{"positions": "rope", "rope_fraction": 0.5, "beta2": 0.95, "warmup_steps": 408, "final_lr_fraction": 0.1, "train_tokens": 1018000000}
Below are experts of layer 9 (counted from 0) of a mixture-of-experts language model. Rows are named router (the router's row for the expert), down (a neuron's output weights, with its number) and show model dimensions 256-383. Each number is 500 + 40 x the weight over its row's rms, rounded and kept within 0 to 999. Numbers have three digits each.
Before each expert's rows: "comes before" lists some tokens at least twice as common just after its tokens as in all text. This comes from a sample of Wikipedia text that the model never trained on. Tokens count by the router's weight.

# expert 2
comes before: " by", " to", " of", " in", ":", " with"
router:404449544482488504565587508453467528545461470498521496516590556499494560416494546523525461501467444528524506543513426471547513455503475496474444609508518415510509481580488490544458510466455526487500467506554549541466514589476500513447459511462507542537472488461418511522444523507498502497434436415515528557460497494518494494500504537473488497495516502522550478483461477537434479471559
down0:498491477443529598577521448483467455473485437521516453466588445505518545496469511515512558459553539533482490556552502559499412480482473476494532482487545496577467513469479520590418463497512444545478432504456431477506538528500454464450532582477467496472491454555463455485457475539520445395461442467512422435484506493425546540494488494527462516457526549498522478471488489578502521451493
down1:504474455452530526465412476505521535495473469515508489489430520464532485591428553496457553477500474487450530525551438469532551395511497502504491453486519506502564531493473533549428432524467502506455469493514476491511570475561477470503547502478543490493498510493484475521453439442492512476517498500491542456471511539471581494484536523468484534452426444442513445488469451542521499460547
down2:487475450532473549515492500484547529480500447531462521462497466478521479497354478463501518462481476501582565520543519512458474521500493548525542487489540462535526531595517514524415486498477519528350497467495487500454472533497465531482516544514469461473397569555474564512472509489511534539497543506475478481486505510525502495469523556450478450508491542542502523454522487522495565483520
down3:522449487443539502539568530455492461501488504493515406483549508443455566579470512469546505454497537538512503506566444494529472554482501550485520419508458532547553466549498491449470481485468512476448491515450536437527590524438504442501533497511424446460519514579465423466443507477499513381541510463475495519502503529471564474507552534502472545459458526538483498466558494572465547474467
down4:438414489524505454561431533558487476473517525488480431514487578446501480462495466521539513504496531453577437551487466517515478453471492581510474524516518380497487542556483506476521549476486487517530572513532515586488512516487579520501458453512547566517467508453524591515545561532509514531455549548523541570452489497509486505491443446538468479529496520470497479509476513469563478526518
down5:571434547520527502542506501487488568442546524543478471529490529523513534548494542478525580438508582481480489452490543410415471539481494453455561477428497570460535536497569517513425532582392509535481491429389435560543498517497446440523487517481446436462516425517562523504467455519482531507492555484563548505525522499509550496452488554455448451419505486529532480531480515558488544565472
down6:569456578505546520529564497420490473514476564532515506512517454483461470531507529497430549428472543492538527494517580507475528508575510536484538462463477524523469479499514521478472543515553530492434500517460510507489461480524508509530574502433513422450530580549530523454451502514452609485532462512459484447493550460492469475365483489450430587523454570567559584515496503496465555464469
down7:514450408531480554416499543471485480527482475486527460537511537470500411593391518479482525559523502496509530562529510501472453495549462429422541503449487502530457578504507479540489528494490491465496467540506530512525431490478484451411471515499537498552494485544512561512534618490573562483581472528427537554505438508446554552489462505491498435517447451497418506504510472491474523534582
down8:524407548462539468476482485511506479560448482526525449521507482623516528497474589434547449432527458477556500523496470534572511512469452491489471485478514500505381518513473494501539442493510480465583502504510568463471514563566468515554512449478546482517474504553485446582465425503514519547428503475524543513479545528521538423567477454552521523500504524507559423586460436494507431477546
down9:485473439520480427503516515496495455492553566470545473593482461503466493497549481576506516471517504498525476474435564493551548548518476512495562474514458539512481503450500512531514518496598498520513500489550504506491466458512526536451478468530579423542547474487522523524487446457421529498546534513536521419524490467504470493537491516494552460468448462512509601450486424491450486523458
down10:490500476493526439474517583507487533510530435469507511492520477467447515548499469447531481547497515479495499506473461557547452491463498568443503514540552562469452436508522520486566499518515508407532509428451560520477527529529503527521508538505535525465439416523536491510493497420568549536521504522514542494485522536490586483494533491507467529497502496530469470535487519471484491473525
down11:532511464478473481496543484525578521468458464461567468494483417513541496491481471506491461554475483505575464561416474512480426512431569500439472535417516444496452507517522515456518479569468451505501428568515489461477456550484472552447538462508485467487543517532462452435512463551564462558526513447498533483507516480575445425483546426565460482479434538473566475477500476497524542486485
down12:434418507494442470505509558517498474527499513474492498483500505468548452534572583457560451476459485478493508486509451591522445462455455492478528502542446536541503482460524464545550540459541493520577510466538471461422491486492524475487518444477549520593492434550523529513470417477514502481548500554503495474505475549471488519537542534477453489527439518475493472515503511479515501490451
down13:505560517472535543548493482505459523503486517505486527522501515543513460507435559489507537459480468524532521440501511513481515570450598485486568504542452501486571469530547494510489461541515459548503523487487484469518450510555470483522513500473507511561434494578507512530475498527467542559494413457489566526502388520516531482528513508505560449519530478444433497442571443446501510454539
down14:486424558512551492481491488417472411518499437453539505535462421480549463497477505423510558501509554504431530488492531502460511518462434507514543419509539470511440558538512489459434477469532536470443482524520487459444502479425565488522572522488472425546544528586475517464543532456556503452483553536520406479519476581519545504505486570575529519470515502468500504509467526493501494474512
down15:455441504474513586454524425480550500498426522540493494571498537520539489552524459484526500473542503507446474472439476479482523507459490404473555584508417498484438449500446522480467601474496541521533494527540526557538525510543575458460497557458471474535557458546483570506435523427457474443497507525504465513444509553495522462470531478466474521469466562536524497531470462512454497521466

# expert 58
comes before: "1", "2", "3", " |", "4", "5"
router:475461562448586415457493527479480509523420440505530513518497489560500591476384488441565515494466464509492506503511455472501552500489518524495531560521565457475548551540505509458453431521402398453513484545542493476538501478520578470550572531504464527399484514473522435481511462505518519420578479491591504504508552538486483552551445462483468456577466526491489453466545486577498449504505
down0:518548521501416569506427539514503492542526517522496482513472531549463485434452491526515452538482503487524500539481451502530437495468531522496528536538519481511514543528446523398525473475492427514542514490518488541503476527548551523461538505567506474539532490536483453514464531502568537565500510468500462492510567505494442493511481558475507533395468561492427465495449454473472469542517
down1:508503597563408490504488402528499417564517508568505446465432513473474427496507507457546546488431519569472465492450481508437495542599505588483520511554521506423484488506556526483502523501485580440460546581439508556464469502449443522449493533508421549498534485505530421518497449530445536519519486559497501493449480525519526526495461432521513491571521498525558527510529507507556547510472
down2:460487447511465514511454456491439506545543497520479447516531490518458481510617461531470485579518512547488482586575526506548501505528521489494551479442485494488546460460523469535527525562507550461500483559501482480497462513591526532472437510531482477548476555556465510478484475487488494448432533519559513596507513574515502402508491458516513539455609489481441525476477565478445525546486
down3:515484468427448558479401582469511420465510603524531466548501456480495483498446416544543422533411549530488527504557446462487461525514471471447543531516515469427498492508578525509452446482530464487462506514562488491519508467442518541428586498530484524570419494508486506543544522518512496587470541491498509427458581562552428501571501484554530520502426565445487529540503493506566479445482
down4:505569546572482484505530501461427509553504499475585477513503476521478564517499462463525508492485447499517449472435508539494531485521488486479518485526462493509527541513446561528539494495526446509488503411526585492537559425450480535516549491522539445495502497471538481458507497497498523492587467568498445492504504492473520496462476468454451491528501453470516516543461484547479507533506
down5:490495504499511443499491490517474548514503487460501470454479470513475553503580484514583495553520532490505511578527489533535514459429439528506528555477515476548458419492516451555563493451526561431544519503447505499492457449521508504384525414454457481473530517515418489478518504535508440471506472578491506503532538503460492517466493493563521486571486432514511490554497474514518518512521
down6:482481486485524455535504504519535522451403522535556581534480442481501451503539494463519540549508485550506456521489523521475465421531526505414504544441466585520492507485470432468480499497533543547454507522519527520493494468483477537431545495502467547431573505433514465434472544445532501476497530542547448440517545469522572412542527458462511494573511550555486496515503541434531422540513
down7:506552466508518462543508548537468522471457563511453526533550492499499504541500530468492380505554554550471506456552450519450527532487457518582578437414425442473456511504495448570474519425589561508500416602502484512470422517499439524446527490536501457470490497519509547500546487534504500503487485518461518479482565445506532476382490561491473539550432501505478514479483524525463482521531
down8:542447485512498474528453530483525503512494559437521489514475482546543483477526454509632450408451483508498543546489466444435463485530467477474551539472540560496603476486503523520404480485487483475556472474483509580459493458523522502444532562553582480591431517515497507462549492494500507484550505512518469431556517558521444499547554479538554495489520457440431444537478476410504495497553
down9:430428551435461461523540567530462474502495598533514435555493546452539458506522477559472538541565529495418624524530489462484473461456503475506483509540484540606429458464493535460497524494498524496493466516524486455525470536487583424432438464531575517448408526534486556517509469568496487403480554516542517479517557493502477504500460497468478559515583483541423496586462471430479512579464
down10:543497439451506497482446470544479507451498603522449540533644471495487573591470522465457461467490471569531541480559551508466470452465492529510518501508478493487499534475491513492497485486487482525404477487398534500487450596444500560463539588471506494494515564547442496494478496525500538502457495498476549488602517514471570454556480472492488546503470554496564509495509524583530521483441
down11:486488512487493495518470520476489482502459567531457489496497461538544531544512526461524483472522471555524565487521465472557440476500515449520513427493491587514526599525476561571495457445544498467506483426517452567423529508529495506460594482424538498535494460542507538485479529482533489490463483477423478492526517480522536445510451513470511474541407474484465460542530504430534466509510
down12:522496491495526522505449518512527487479472479495515461509545558504426543482468585502502510462465519517489512500525516529439483508504497548554524578520469468507479448556478521467546497444463484465505502549441530549445512467562517496540501529529413463433497511538566414517497530477538540561533406510492541503493569470468458532485573479516450441499536557477554470481514545532497505403547
down13:439467522538474522555484443494400506488508529520554540512483590518462479537578452520450505475518518502569506564549513549506467445512535486498518368535422478481531490506516518511549527505540491542486499488502564462500449532547518488440447542554533460492556523500555544511504484536470526470433503492569525584464607536527489453521518526465526528434648531471458448451512541470472501554484
down14:633495502556408455540478390495487488510500519534562462535508524510500476510526525481524506506437574475478532530461466459540516488574553496456516464534540486375547550509440532450459502506538561418534490550466435549491590514534539527481506506543436545506560468555523448479604509479505473478443482479506508535553464464546554504508440505478564444487505470520489489500521565516532511542491
down15:535496572493451516494442488532439532485547518496474470480438481496439513574544539446477568512518521465522471411504502600448451512540557541494530481576493410449590450515517536481471538453549590566507474555463473481518432493548472532473495580500428552440517464494508449455555481448424433548495496500524554529515505485519571469507444539465527433503482569453506398401534478463540527560533

# expert 17
comes before: "0", " |\n", "1", " to", "2", " by"
router:442452517564508529484544521528463595524478531495523489537497558492520530533538515503605420547404506515564510597469481501467469450622449473546450557570533522494519411516518511551499505459554537560561500483503493499454534479494501511501491540471502505559503485520499541534478525456503473515471509547439541488563486500529497499470508553476535512511488486453555513459506456541426462524449
down0:510518506439514518484445490527555516578506454482542457487491543519477564485540561514563440457543515478532486486528479522513466543456523606480517500516498517515527572569536485530518552520496523524512544431449499546479491550472451498503547404462449454527506455527405511484498509479510559548507470491516555557533502513587550513493438557545418574555518547468531516626491592430531470536507
down1:456524490492468551451482498508537475492526494564483512518552492466522505455460410482523492541562595509470530436516539440514470459504503536429488504489547489471432491450501540466504532532525484540467460430484505548529589492464557520516476516497568510495523490522423446508494474437531486516505461443443467490458487444422442529489436557499517486521506508513571450454499550559460492624464
down2:520470434521534549509524541482501480464511504472480506500475469555547502457488536579538462502487541524450489523464422445487440521541559469479438540433503536484447472487507544574486512531572460474516519524525466440471441456480462543492423485565520477554466468548562476430541487497475451495438478472441538509525530464494432562476491505525584470583558558493476470463471497504428478465465
down3:579494484465519515567514556494438445524499495534498472515507491528526501515438522469512509505516561528563570510494471394485491463460533478453473528552542491495477492493423580472428488556467492545460519391487526420522471463486526496552503496516500469439540487571488490479512529449535498497454596482434558549579455465511518448503471463504564483490531546516483487480462524528546535515538
down4:577515412455555498466462474503471473452464523498499489469469531525491505585545471556513491508475434450539534465557484514474490480535466450536529498404472472511470507503516518523510520499435506561551463527584524539539498424596541460443518474538542540505467471565515519508523494525436512485466468495478548481527464504479538485520636487492531532462577482511523518510467511470494513523552
down5:490508458541523465472495528590531525530462516519440521498460464507467502427525465523512574520395483529542549515498486413528465528506505604568466543512537534488455503508596477527429542506468473495458561512455526466524530512466530442519470499540376486531530504536475507480496509525452545524496413529548464519451498457488515453429480493433474545574556437550467452462488540534474520514558
down6:511451488490484450510488372482525509456480519511440499519475503456486502525482411488492460489473506535477492524553499494509441519505537515534444455499533544497518508477522477500531573542533580551567498470520496442545471503494540459542495549474479483436495550545496456433427514516457463500508465516517523478581460513462464457514530449451485476484524563438526565502475492490494530552533
down7:518434463514470519486469478551513518485523475495470490515485492432492468504558493579496481561430552528548454447542463515583468548527569476471424450520529452485546465516502461526439542495497514468526463520452520487524526450492544557529560564490470537510597506504495434511454525523481584514571480451543548450498434491511551581539492540453520471409541548460514545461538554517490573521476
down8:486507471454475504527558430442436580538486503530504479511536528481504508475521518514463483471440517491411494497468522478497514568523529453408428504568484522503561504472479497516427485433469496465498476581512545477531534544574508515409528547526541477533473510504473515444458458531492485573500448506506547566558521485583574509506569573515500458493441498539485531456533403532483495537510
down9:503507502512454499543520480471546574542583533568477492437519610557532442475547526474493403467476494551494543544443530484481536543478470495517463508540496546540511506485498481556473488459537572495544428567497608447491486511530469503480468520461619525547439502470509509577439457518547482517467445598507529460490450433497558528517567541516469526497501506564525528485551459503490482505401
down10:547542513417511486440411505590543525481575454460460481440463514394473535542550519544496446499544416460539471462471545507496487532494512518512502497417527563438511524553579492560572512530456554473513531510583478576511458479519507497506604526470527533498451478531475519510453492473485507486514454504473481543493449511479459510518578544528457459400555521510489533444483563523492534516575
down11:468503503493500493534438502499515536529563439488496508453488542450493470516489461416499434510566461484521509503522442529561513484520465476478534492557554432515480485498498475468491531498477436553456483479504504552452562471512543472519545548487409472491546526436490458546480508519508511419457555554536563573498532497466511511464470536495521428495452520516474471525491485537462479508552
down12:479457538479521517484491442461409457527499463541463482435492467457485528492510536446483493432467499481533418515534475515548419536517481578560522487438495474527517508418489493455460434550536527472484500549535452465461529481482425533527454556564493476487475435525505579601554545451506562589425449537450506474500495518513478519541523516441604412480541473382468527507451501490435498483491
down13:497474474454532521453434522557603500567436475507552492540532508506544492499536505499491450504504459526544514516565510425495497515505505521453498564537578532443507477483555474513516490504503506538488496509476519494506519488581519414479578488479495551439469481466522472558531494505495441481518508447462575451498500527463458518582426471467476538543438531452496457575533596565574486495577
down14:511534558439489492525476474483471503515519558579606408513487466548554498467520501517538438512440550530513507544515397444426488486486496551436533439463545501463528521464490516504482425436494499548524517480520490539489500530463511546464535518486524505556437497529526469451494485481563534500503590485476515394544533498507471459573475471500512473541422523445439477520485504541496497477490
down15:526481509501498509469453508485525483532556538467497516542503538446464527506470523550467437484515473492522492527514559529526506508571527493478492423483496457569517453491517474491470450486499562503595426556495487521530518549528518506506485568513449594590437479508430495488527494527513542393519441538516440464550481487508502490467500613460503480476462537527500514508457525497467524522436